Experts of a small language model: a shared expert of 192 neurons.
Below are experts of layer 2 (counted from 0) of a mixture-of-experts language model. Rows are named router (the router's row for the expert), up (a neuron's input weights, with its number), down (a neuron's output weights, with its number) and show model dimensions 0-79. Each number is 500 + 25 x the weight over its row's rms, rounded and kept within 0 to 999. Numbers have three digits each.
After each expert's rows: a language model's description of what the expert responds to; "comes before" lists some tokens at least twice as common just after its tokens as in all text. This comes from a sample of Wikipedia text that the model never trained on. Tokens count by the router's weight.

# expert 24
router:527488478532499500467459544486456477479469520459500472461471521485464473493533518512491530518523474525468532480503465521472470547522499453508544522520476522479493471538485482502512458520499530512473474483482525491500511480545466485530522505
up0:537518459525528517489522501486508480519520535524528548493450495562501474452528527489507495515463475473511471516513545525480515460550523506519549501488467539481489412513484515525529463515494509521563528476476460486502492485533524482511542541
down0:505480510477489530509477543494505490504498486466511492495459512505492505522493495501514497506526447501497460515478492508524455552466519500510485488490495535525493509484531499525473508504532465496519490536510493483516530494453478479511488536
up1:472520454551526518491500485492403488477492554500463516472489490506499495502506515506498467482462517502513485486526482555515561553523528472512484526479419490509502487539459498503514476520519544493485503521515508530503455493505504504494486506
down1:495468474520482479470467485478520490482473514503527496487495506510539498502467487503458495555534540480512474524496519512494479469456490541450512498551501503542521510485462475484491477472509509513473508490496512519505526461510484487538438499
up2:495471488500480484474446505511491497485505499492487506481533523522485452503501475510512460545505531539486519541491493491457495490476521497507541518501499477471517504452525504524488496491494478528520530458479491533460528470503475494533547505
down2:528516525532482503544476511492459472497494442488509504501515521496488471514551488486518497534561516520519539475501507485496479452499453500485520506485462486455509510484520491452501494521468500484527499504520497461508519518491520464478513502
up3:522477466518471485460476525479492503479518518491493499484468483527490475526534494504492493502509486497481498481495482513515562509459511518482524492520492536514525481545519489511568526504534510553495521484508515526468534502477482492521531521
down3:512473471516513501490471450503491536487469502491531492476487498522492422481511555524488481482443536504532474533474502507499508497520399476464483474509504506505520511464504527506504502491499468452444493513512533502499479544469459519509518496
Description: Pipes and digits in sports and results tables, coordinate encoding bytes, and policy nouns like security, social, travel, damage.
comes before: " ", " +", "–", " —", " −", " ."

# expert 6
router:539463481501514489460473529485481470493468533487491482475485518482472449512523504503506517532515467502466505474508479562483500529516516484533551509518481517467481461517458477502472467513508505502469472473469535478511517460527463495515516523
up0:504479511529495533510461517535471492524459485472455507494505530505503480492494512467478485480557493548495489485518469571494474533485523459458511529527504519486501488494498493512523466511489498499502497499527484517510517494507516496510520500
down0:458485494511503572510511525529496484446485522475527516554439527501504534521520502469452503503518546507505482538493494503479480509511489531502480482519484521460537522546562471445476529502497515460476508526479463478479524538501534444531444441
up1:516464494518501484431509537500487505522451534485510502472556486514464460482532492460504527517491497506456493507498469522492498557470504486502495534516514532488543526508508507512536451487509530509512493511500525480476493492539509493505511505
down1:454502543470476491506515547487477525473508486479506527521476542480491502484476487500509471472497531546472496473558470474505513455471466517521466508508490495492536512475486489498499520449505493463465543506537527500488480517483506460506473519
up2:467461519486516480473506488515465492490485486527450511511490539493531499487500506511524488490500478483457519483498466483497503521492479508513510486529515497487484504500477510476475458520492500534509489453486502531488521514486464519509505475
down2:508506500478535456524486466533517482508507502523470511524512524498495547469509482511538496500465471533509504479509487501496485514532508465471518518448489518512513496532486445489481474510529494483479509428483532515487513533550472543498472499
up3:526489501520525557473484516523505499479460529526452485484508525494509530498496501500516501540452527510488523487467516452495486513480499480480521533518465517487504503530485491483472518501470500522483461531492496500487492475486510498533483519
down3:435498529502483495532479519498503464483551470540491509518505488491510519551483493515518538489484508508543475452490479482477486515498477506508509524498471512476466543514507536522482490515486473509505486474498470474500486486498508494531480504
Description: Zeros and other digits inside long ID numbers and table cells, table pipes in header rows, and coordinate symbol bytes after E.
comes before: " |", "%", "0", ";", " No", " Republican"

# expert 19
router:474514510484514503495525514522523485478523492459513495490483496487493465529512529510518505520488485520465489476476480535485449503459487472494543495456448483496447505509458524529492455519485476485567502534510493546507514532459466517474488503
up0:482539498519484491501468529530551510482494504484528496476516472573497490506487512498509509518493504505488469495509490473472495526524461486482467552541488512509512512488488540497477451511508477507512523491519549460492506461528473481529484526
down0:485493535461433457546533487505527489486457488485475499524482498462508495516513529508495467462491485471450475518444525504534500457524544501478493500466539493508457496452458495506451490490503495469537484510521467469504505539499531536487463490
up1:456525511492513515476496484506476492523530461523493487495496492531450498565535535527526463517502484476498534522488489479521497553517511487488516503520487453470485459502481517507486521512497530503497499481524520491524505481541489505527513503
down1:517445480519492522473520464487494468518517516539448500512470500520498545497496493537513480478530446457535535473507493503489488503492519500520493528528489488506499507514508488443512495493495501530507499494482478497522536498505512540524476533
up2:525447498504483494476503540516488478523496486488449492523496487516458512483464538513478424441528493527480510497518517480506527526514530524539495523488488475491447473509480506528500506522506479522554467489477499504491525482545530489519552505
down2:483554480482492488476511500545478492541509439497530515510524550488512494508464471525495496511479516494574510495484540454531482500473480481478462491503529535536513524511517486529516506509489494508513467518476552500514481522494457488486535501
up3:517530443529510527470507523490450484538462472517462482509494521476543512517510511556512505532467477509472531528464508516451557496533437530475514475507539499523535433461460492546520456544484505490517516502480509487486478505500494487520463514
down3:503516517503539463484515463499516500480486516484490481535502511488458505548514510504503493482472542473457486532554524522525476503487506475518461532518483481485473476479497486509517530511503495507485510513523481498494445482512516467463504531
Description: Middle and final digits of years, scores and quantities, mostly 5 to 9, as in 18(7)0, 1(9)81, 6–5, plus the word bands.
comes before: " |", "–", ",", "7", "9", ")"

# expert 22
router:485506505475518489528498487524522476497534515498510494459532539484495524523541499493480507510444523499492497466551509526518489525527496487497504463493505468508496482533524496490458497532509470515463510534487473477514512496494489495504481546
up0:498542522457477505488484499483477483462473524497463524491458528486454473536492488533510509512456521505494492495518493482486484507515500450470505504489509466469461472522454536488520497486510482517538507498482516506511466454499521528509489482
down0:508506521517510541492514486483508488488494506543516473500495514510472505522487516484500497509457538517519494530515484500507510510519493525524476464500537525499520465463491530490492530487478495496521470475485471521501493521463555509501498493
up1:509504478464508507464493537490502506510509487487479467528490526491469518505437552492492531503475562477491499523513498538519517475531488530462525494510472536519518495480515485527490502480512510508532502488538495525479511498541492485547503527
down1:478495538509504470505504475505487524518479459520479492502462500471468493516511477489545456473489438551510530488533482500485510515485516519486482479499538478493499461476519454527520506497494487526518514510516487492480483491531461479531474508
up2:522494480528519426478517559470517465518491472517473493449467471517489482509500486475524509490538486497482521505485511501464501499466476473520512494527500504482491463480473520523441497503498514536512463490521485491522506517482518505484523468
down2:481494512492539446508508465474441509476528508456523493493531507483525483495450466519476508517494519493537451500483531539546512484514514517481495542478493478516457477515504475516495508531485501496473489473477486504481477485495492481506500506
up3:500508491510529508470468532501476467501489499512500513475464484513486480472510544490542511492498457538462542467504474485526514502547476486501553488550489503492538456521479496535525547506427513510537515499472501502427499532504468464516526516
down3:502524495527512492511531545511477460511498504516530495464500497491509502489497503520470482491478488451514480474508450494513507479516488502490481475463488492485505514531466452509474520557475531473486504517459495505524544529516488546447513503
Description: Sentence-final periods, line breaks, section heading markers like == and ===, and table cell pipes that close a row.
comes before: "\n", "-", "|", "==", " The", "==="

# expert 15
router:452493508471519515538538482525522521516531480513505536516538488512534517503447471489473495486496525494521501516474527467523512465477489522460461480457529474511491525465507534484497541464497467496514512512516477518491464529474506524486481480
up0:525536508481488539522476537511464484483510498497533491465481486514467497537519549531500496485532517529478507490483481558471501520473453518476487533486469547461520489499486479519505475521486546459476498502515496521471508467501500536516529513
down0:468484488496461471501545516513480492472476520488484533496487513457506517462473475478515530471500509528504538512515524470501485437497514525495503548518495511500446462470506498477495521542497445511516501483436494544486516509465528462529489506
up1:544487505502499505516510498523500546535458474463524479485504487502460495500494468499542502493489512487498520459522503573461501551475472473517534506526483493537461491523522489502494481526518489460497488538472513450468501493499532477485492493
down1:496548503549488493451506521486491485525471475545474523481538518505507476520500536539489524508429524486512494535459505511527488529508505510525487479508443503502525505447514431521520490497484515524504548531478529520467495503465491477473467499
up2:553505506552503530474487482486494488496510512466476493519485500473497499472501482495486528510510494522496535487473491529489503504546470449497536502531487463464519493506453500492499453495541516539499479471499503494488529499516506505493505525
down2:471517488526496418454462495483530532489494480488503485514487503526530514517512562504473460471482470511481452484548522502495506493548525470507478491488503459496500537487536551495485493518485501498527505477513485516534548486490566476452517492
up3:516522523513506504484481504494493488524455499483467508475476505511468476485542475477454484527506493498473501495459514527525509511474518561502535470516506546511526495488511530502520500491526522526566519488531572492499506485502516491483502555
down3:533504500508513460509498496501520528443536554497502543518522476549468530480489497529519488527496498477485464524509466516509489457513500493500507537479515513486511532510502518485487523510489500503517451505453510568505493464455517523534466486
Description: Capitalized table or infobox header words like Series, Votes, Species, Length, plus mid-word pieces such as ively, off, te.
comes before: " |", ":", " (", ";", " York", "=="

# expert 12
router:528463513527516506501502475505495512475534517502526474490527521477440500494523540491530525504522517504506501527521469511521527520515523508470496474496483476528467464501478467505512479494474547489473513504504524511539492450535469517488536500
up0:525468448533457504508452502474523525473462504467505485505532517466468460498510480503480494524513482472491507520525471481524524440518531516490487557471518529535550483514496484458550520499526540491495525467496550483534509534539479460515517474
down0:478556514515499459510489526507504455512501504485501492479491486473515510501527542495489544493548502478481524479558464504532475539528517502516486503492505520477502533536491503502487513544494462525549499480459485485515493546489523514485462482
up1:488524471490519499506463546490520479474463511498511465484477497488497479500511523426501501496543508525483439499539484512482480558487480515471511500504485521513480505524505504530500459476479519483520475503493557484512507469483461473493526486
down1:529457547539475525517476484513508483462479541511489486517508478519509527454476511493486513512448494436515495513500502494482482459503525521571542497533503509505483466469476455467519452510492496539472509457494450517478537477448496524474479477
up2:514538496458519479522446502510511455473501566458475489494483501519498503515482511547491519464508499516488495463492501473459491534479490520497511523460507538524469466483519489495512469557556532517544516480470513459450492522540490464518457453
down2:505449502484480478520543518481510545485505494453497499499508479503522483486525493521514510539478527497465480494461512561526485468535485519500543488536508455476501508494494517528502480478506458532541499462490495503537526483478481480470515488
up3:512488467499483536451530558530460506483507524532525481479490520489474476520514476475494499504473518476499455518485499521518470510489478481493512503486464515502504464504519434493477456496513508498498502511473481526489487509477488522492497503
down3:470443478488509503502466487467531526518530545470452488508492510499529501444531465510513492493516499457484543527487494435460469512525492504513514488513522484519509524495517502552494529476495480538484525521489488470499514502472505475500493477
Description: Digits starting years and numbers, such as the 2 or 1 in 2011 or 1931, also decimal points and words like older.
comes before: "0", "9", "1", "8", "2", "5"

# expert 26
router:464533510516501544525538513529527491537546459517502511517492475539522493490500486475466473505502511482504458519472530472525512505502521522480510497489496463513499497473484507482546492512501514487550503541501526516491464472495536510508471435
up0:473471523536505500496454490482486465522508481502505448490526526477485501471521506523504500491514490524470524510546497480456410522495518486530519488498468468494477493536512487486467493533492508559534468509501488508503470479486487470523510513
down0:511481489560481483491519487545557462489534505492506477505482496528504488495507550530511479510502497470522479541437503530476496501502497485488535474527504468487520522524514544470444509494478519497501507496438536503435523546483479529502469520
up1:498469511495523493466483489512531506506472493498544485496524512489511442496495472484506546497468481522485511525455486519484482483484473451514492478502499490463478455518493478474492460484478513485531519473499480490498455489553520487497483504
down1:493517526456501476555501479488486509466556478468496502530497525486464506525464463508553462543521494519504489487511523478509554462507535509504522525494545499527514503474498597521478503527500479496553511492562486474491529507483489500487492524
up2:514491508504474493482493520482482502484454556496435481504458478494467481506524498509537492505549495503485500480508501520482525504494470487500511501520521536466498500502516493487453491522497517499519533506499483504470504510500517506496558536
down2:529491550467486488493488512475448493504508497487511491491527491475485521439501494528503517484489499493551491504546497507480498481492520498518517522492469515474486500484516478532504536508443463492500467480470526510490476498484503486461449464
up3:479501487516509492470501510536506483519529537520440480471525488490549463488485522504515503496505511491474517458527490483516501502471447467551516470500501550471478423480515440489495471489484525515533487506534543515525510523511474526478502464
down3:476502504477516523519502461551467493500475515502496512519509501479494492520471486506462505474495443509542517551501505513472514481510510524508469470505498502474505500486493533542519515491508473468543483486504518491500468500523521480441491482
Description: Nouns for organisations and works after the, such as album, University, Conference, Council, song, Command; also digits inside years.
comes before: " of", ",", ".", " (", " in", "'"

# expert 27
router:512521500497490457494493544476462492475462546457471485483491510455476454504508511513513504542476519498487506510486463547488480507499468488505543549541471515497515464528473467515495476507502528503506493498493504484534516451522506512543513540
up0:485511507505477512506475516501549469514519507518537468493464512470497526476513514531508465526509505507503503510509486488461463553488512431503534545495460528497585532492506521553505465515502506541500493508481505471482500498515485485491542496
down0:508494507523506512500486477471507471509539511460522487491514521513468523531490460557456567446507490478508482537493511528491506507493513483499543498478482544494507514528461515562505477502483482492475550538486538458472481469496486482476508500
up1:522502507522505473494496467515467488481501501505499502493524498492480480451504500524476490471552480485450524493483473523477521512501520476518509530457498521513536487467483487512522467506499518469493496512537481502489488487540443518485495475
down1:491514506465513542507492513504512471500486519512506482518512500499441470463466528491512484506484487484536463490519519505488500489503502482496538480518450477485507483494466524546510489441459514483526479460545443527487493499493502513512478492
up2:532481457509456491505490509488471478508491511468486496481492524523445527482499473495515537485476537462465521522546502504513502481450492473545530514519442519491495428528486508478480526493471500443515494510501510510479509462518517543510482516
down2:511468507487477512498505447515528497478518490529480498488505494499490539468458523493464485509493550531483424491504484468514494532480464517501468547511521505500504494538479524526510477477509519492546480512462487486531496523486494499503493503
up3:528528497533493491460496486498501458467497499496502524521504519486504483485524478506516477515468490520493493470425501490486513465467547507517493487496506462487469505539497469492452448524513504467532423484522466513489514514574465462490528483
down3:481498489519492536534544493484479511490542454457498476495514473546500470495516547544468523476486478497494465469489463500551487515461516553460492500498492532528499505488515508507520463473488524500461510496497519543488522534493523464514507534
Description: Pipe separators and digits in chart, squad and sports tables, plus title words like Chief, Grand, Best, Queen, gold.
comes before: " ", "\n", " +", " —", " −", " ."

# expert 18
router:481512520462488495509539481534545527516511476531523520540502493495526535515481486463468466477466516510530458511467528456536500475518521522456481461492526481541529534478522504532510532504512497515513531495510463533506513530483514498488489500
up0:538516527511466482490487532532482508481488529476497484478520506523510444470432510497513522499493454489496535532504473560537504507485490461526521510508487499506454540549523516509513509501513480515479499480506510494528478481483512531512504537
down0:525510509502493512505495560510476520529543472511486532480500487479511470539509533528483525507455526504472450484503471496500490455462506522512459526524492499545501527502485484473515485479499510497460550501509486511479505536487505501572519523
up1:467493481501463528544566535528485508461489495493478487499500498525515498505499506506500516516492477498477460457513465522498502500532515497480544491543499473541458529522497463527515476528548511505527459535465522477541506463519521494499540556
down1:527536525546452494523497480466506472456467469542496491463524478488453501512468509456509482527476482480517500535488477484503453500483455515518482499482498482538494534458527511486503478454462471489520514512484511498492538493472506487521493461
up2:533506480498452501539459507516444511493491482465537443506499508500465472507509510481504523486494506505469513535516483512538487501489522513504520528505526515453510438501495492472498445482480491472506486505476525507518502496500491460474513489
down2:494498474519542507499463515503520468483491473506502491514486501484507477507443426506511505483489463494542530502513512523484550482483502504476521482489526509483478494564512466530468511497477480474497546539465469528531486491504505496489532514
up3:504513481527502508541496508487492466486496540478519485474502536507466475506494512507497528496533512485473528492476497509509505531502468522501523483531498561502513475520484465496523499458431512506459454494487536542500509493530443511480473460
down3:502497486500430542501476517538501508523490489502507492515470470527496526524534494537451507458500461502478483471474535499516528513514501443486484437455468548475536535518475418526467529489528501483496506490488500471474508505537494503524473486
Description: Past-tense narrative verbs after a subject, like became, moved, returned, wrote, joined, plus was, had, he and digit 9 in years.
comes before: " to", "-", " by", " in", " a", " was"

# expert 3
router:497516474551512534463506542488468474515522455543508473502449491522497466480506538477489519511507482532445478473512468509509483554519481511501519497507487507530511506482504520502473512509470496483525474494479493528477488482460470522534514538
up0:491470504496493498508523507504475491460493491504485464491464497477506490473494488510551512517530500501492502502500477500515482567528485497537529479484530493481487499512522482507512525510492470535540479460495598484524493508535515516513471469
down0:482524484513506460511490508539493485540536511495494545499494515464511482487507544539462469531485501475531487480487505487484471474511522514497520488492503492528546515458526501521467542494498463484485478539494481481487481546466475538498517502
up1:549509451529475492527496546461484479482516495479496513489476501502485525504529500535494496518513485490501493514482513467497512521502500492516532511480475503507466422520509501484418487551501498435531511507516455505450516456480502495496552502
down1:515530522537489472475466495512510526456495519509514534541529546513551534483461497519506485520530518494476494477481527509490486501539472514462521533525485492494481491501492507490467504460507515500498517533464547532511504492490492498507516578
up2:495501505530501489485509530507482513476471521475469511535467499502528502478466493509475531488496503486538528527451533507486488514518521474489473459527489504515490479499505484455515488532541512537505525470490481502532493458510545524536503494
down2:491492531463509475514528492520509467479555488481461482498516505475459496488484469450500479422532525456527501529511487464532504470475477494509451462496536506525490510531533566493532521526480485514525466463517522506527496488519500499441511520
up3:536495514552507501477517556501502482502467492491440477482469482502488506534523542471496518496485456469488508491546520512464455469505528451474529481520464525520523467493538501484535512471494542499506486483487482510546525513553505504503485491
down3:545487508495532506473518469490485491512535486467503552499467509471524489558548490490457467497506504474514451479477489483512482493473519515531512482499491478537517503487506453516518456498478516549502483508470461479485479503496496499493503503
Description: Bare space tokens before numbers, after months or pipes, plus closing brackets, quotes, commas, degree signs and table separator rows.
comes before: "1", "2", "3", "4", "6", "5"

# expert 31
router:461463503496475514512523478459494536520550469518475494490532490536489504541525516494503453495513461535545505479519512521505498514510459482467452493492493513545480494470524525534456476486530491523490504548522486511495460554497464486519468544
up0:504507494551488551454480550462426496465447497486453483467472505477492509495505524510513509513535460499450509468522486496496502568494503473561548524505453535481458443516505488467524490481477517465513450462478505499526492467521518503486528468
down0:487521493468514552550474474496533488480555527521498468511511486486501468501512537532528506479491480524496497495490470492506509516500566455494493502459496520492466481498518498525499495556515487511473527525445451524463511518435511494569528499
up1:484547465513523534513477492500469465501480563496501499504491482545547510530549501485531538511474495461473519484482507490482528494486502521538535513495563477486515533499440513457518478518497483530494461526481545502472485515500493518553512495
down1:471492504519493509505485534550515535491524496486521486468554528475484490471464495471484544490489492504455500515472495538517527492473504509468510488463464519513492498521490531470504528545496504488472501504514476488499519471521518519512475462
up2:494514512545487484500522547553501529474464486493524520502460455494526484501532471489494546493477496541469482462468470538473478549517498468503531485523504505546501509459512480495508489509504517528488456508513534489492492477515481530456524503
down2:496505495507483484519493502493529468515483483510523512509522479505493476470500533507476542522478504502478495513515487482463501466464488499479490474501467513532505507518449498470488493487490493500520459478498491500510517471495490439526492476
up3:534470507471491476436478504519513454490509521490516490494493527482488471526500513509505487531496502544466523521512493487448499513505465497512550472527461536474476477529516483504504497526531498511463502494478505465521521470509478531531517480
down3:480498486540520460494512467514456483502476496564507495507540549506498483447509505499520472492500502443491520487485454521479469512505520479504512488536516539502486489504495498508545469485559487494526504524514498452490482465480459486471472516
Description: Opening parentheses, quotation marks, dashes, apostrophes before possessive s, colons, and heading markers, such as ( , ", Hulme's, ==.
comes before: "1", "2", "s", "born", "S", "C"

# expert 7
router:466472491499490493521515488479552521525515462512505511521495509505487539517504490501482493461464526503532480497429548503525517486497441524481492468512490518484510528467458548531467540505489488532463549494473494481484530556501541518498466522
up0:509455500471466492493485553512510482489491495487515485489492476475535485533537517527504521554465465531460483518520479475464513514545447528521528463528493516452498471502536511439522499467482504526520491521485515489457502500517495471490495499
down0:455515520524489499500496503479507483516486477471446525469511524490447530483540460532538487512523506467503486532467545487499493534506522495512548514499470513509542440441489555540496546507488520503502512474494490524452478512493493524502465502
up1:493446472539526508517524518528525454469505481449508492459484487487485504491492493516502509514527462528536528493519522499507498495499538489502529500514504526485501498499528493464472503543460457507486509482508481510516507459535478510501478476
down1:479453495488504495506531504472458527500522539495514543526477475503466478472488536554476492494502515528492464488490514491509444515501546541481494498505515477504509505493508527565495512476525496494505501516487470480486471545529525450496474496
up2:497465474506508490464460524494496445501474506521496500477510541527520468504490483541523516465530496493479499563498476504451513493517508511538520565499485499519471474497496495493431485505527517533452482513508527470449507509481506488498474493
down2:486518495532455510519508480509495555548466478511489491478481459515475515481539504520471501520545467517530488458525487532514499509510448451525490503500523557501475451563519522501514542442537458496485487516472443545467505553514506513477534524
up3:531473477489506501456488510515466431481496502479449485471460483477493478470516493530532462534500453497499471540504481502495460545501508486485518523527431528491489489526470494512547474515492487493480522491493493530518499476473513503510530512
down3:465538540502516495489476510465459519515497519471514490510484466519507495529477487484492500485482489490497489493484477495464523479475492483476497433446489500501450512498480534493512486493500516484508478490508484509489488507514473500446502555
Description: Prepositions and conjunctions that start a phrase, like of, in, with, when, following, In, Despite, and pipes in election result tables.
comes before: " the", " ", " a", " his", " an", " which"

# expert 20
router:535481473525510495453479528483464471470465518472480459466474525474465474484525527523513517503510456505468522486516466515459470535521496473506535532531471526475483453517469465493507480524492529497477464499482530479520517462529483495536523514
up0:477530493516514498489466511497468522482486494513496440490499485462490500524446513485529516517544473494468523468478537547501489518443483487469512460500427480541510453573516458454524504515472559470523497509499491473511512510523530515487508497
down0:495516501469500579523533454535483481493517507492532490523507451545517467477515547553541540526517465491528525503526506490459496485444496501485483457482499526501488528566504519500497478509503521474491508543507486475506512467459502501549513466
up1:475535474501491457506485481503502407476459470488484514494455477541523477521482525521478504507472545513473427504514475536486432444522503507514520515465511457473469465507473467514511496494518515481502512485494509555492466463528515467478495506
down1:489496548470521514530480517526531495522495527487486464530486516517483549456520504519492492510463530464475457498511479501490474451486461474491469493514542527480500498431467519537508461505461505479530514520492452483513523474503471525493510483
up2:490544514472490474484501519474481547485424501537526530510531534488503496505461446510543478500488508510482515506515494460494551500518476474496507511474512516478470501518518487474531485462524508504509511507480518491446523469517478540507521481
down2:468539515451515560507471507533492468457541518479497518506458522545478504519491491516503479474504498518483490475519488504543474511530450500510503473536567504508495507481500519476500452520474517493503536466524526522500486509538491532452520455
up3:490495516487480513454527509500479495458497502456481520537510506501504476539484504504505539526518486460494511484488538491479504483492490451521527462523441491479497488515512536500498476468545509485530540488495496495550515492555498485523442524
down3:489499480465508482547534482522488492496478471462536497522521547497491525509554490494463500444552496491490482538506489504496498489516511506496514483476514454487513498473493536471490466542516498524562494552544480495502453541497514518505491508
Description: Mostly the word ultimate before nouns like dream, victory, shape; also chronology, and line breaks after headings or list entries.
comes before: " dream", " shape", " victory", " be", " he", "="

# expert 8
router:482526524470514463511517475521508526510550486510517482526490505500525517503483496505460457460466520484531473507491502445507483477507539561519506488465499503534470509472503477539499497524483465466512554516532496537476503518464492523483491481
up0:522478512469490485500493537481490465461520517496504480470529520498458507475500559508498457522530457494495519498477506506467512474501461505512508510481424490479493475484525471481481522522511545531501504485495572544477466494507476526492536520
down0:469530507495460509522502480484483508493501527461542553547496486501521498506486473503451507494519489480488483494495459477516505537519510492466503497524507488515456478523503503540521467532482500457470506454465541451495513506521528520551508527
up1:493494514508460528510476527485446452514484471503512483470504525505500501486496491507484502511455540511461489473506504460492505565504515485493511534548500547490509496457509502510505464500534545493518468468469563547509467491499493456523514506
down1:518507497488519501499498453535550471504502531479521482466487492562480474539534504526477480498520517457546501472476494482508486495495524523488514527484501453515512510490550491503467499488494485448504486532515519506479507537491527442511548509
up2:491484525477536493459464501503486551477500516489518505457508535501493540525509514488510465518534458496498533517493469524480508555518514475465502478454510491484541496500499476544505486503551525511503461517501502499502570489573521495542513474
down2:519511492467491515511550476507518471506534479504511487465521522534569519493483484513498497499486538505480492481505492556511454482520519531511505468524485488520477534474471487516496522522523479487525489539514486516478464514480490504480494462
up3:480502451486495498522506498503509501472508517524493446506473517501497512518482527489530513498482493512501503490516499510472502542482504522505586536498448511508492477475484480506483516512520506525519428502489460472453501491522524489491507489
down3:444479519474520529527555473502490468488483478516470511505495489500466420475511512518510474537470509522504516501457477504509485474501471459486513499459527509496524497476545485484539512500544500471486524493473513509477510453499494543504532498
Description: Digits inside dates and scores, plus plural or category nouns and suffixes such as appearances, Species, France, population, -ists, -omes.
comes before: " of", ",", " |", ":", ".", " ("

# expert 13
router:477512526479469492544529479504543491550522498507557525508502482527533485512469498492476505479514524503484454537508528513481498455471503492484472531487518501504459545504523484516475519523512492509532496527487486517542492497482509490500494552
up0:501531495484504539459508494480501496520437475504490501453478504517441510507510490558525540461529477491518506527496477488506508514556474467513515567487511483448494508513539522503526471508481503565502479499486490521524510497522493510527492497
down0:542464517496506519484569480517455487525511564477501474466529503501517515472514504548493515539481524485472498513467499513500489511483499507500469493496509501486502500472498524470511468490497457460476531486486523527509494456473493492506468518
up1:484499502488480476503500488488500504482520536488523492481518475530526470505516532514459504533536506465457514501485497486484472445539482504514446465538473507527457509444459488512503507526505509493492466501528517470558526483490491474511511523
down1:489506484489555490486482511544514518493486544540524521472511539497469498472523526480489499437491533501452471461485513534530423517512481470500498467465512522505524508495488507502495522522466497501495517480525475527503531506531485457531467539
up2:561502471515451488478478473482486498551536498461530511475465482473458486509497540508521475474491516495505488507485497490534495513501511511527533484496498526496496515515528483481508517515532466433487495514526474481495494466539520520471511538
down2:497517533479512456463448458516469503468507481474525513520534497473535555523488456477481523502544476541472480516510491441521540499498487522505524510485521504471494519544520510452545474481523492525494476487530520506510435483549537498511478516
up3:511477508515455462518478460482486483504527458511527562487471539555475532470522479518470529542511457475498491521495480521479532487491487473547515524504496522490479476518473505524496538531484485500502468517468509496483476510495481513490500448
down3:491485425502492532472517474540543510460482494507511508471517522488494498505484511524499476507544534496508533517491486489499477540542502427531468521554500514554524558485551514550520476479507564479490526522472541468507495487475448516510499484
Description: Table cell pipes, line-initial list dashes, closing parentheses and commas, and copular or listing verbs such as is, are, include, means.
comes before: " ", "|", " the", " a", " \"", " •"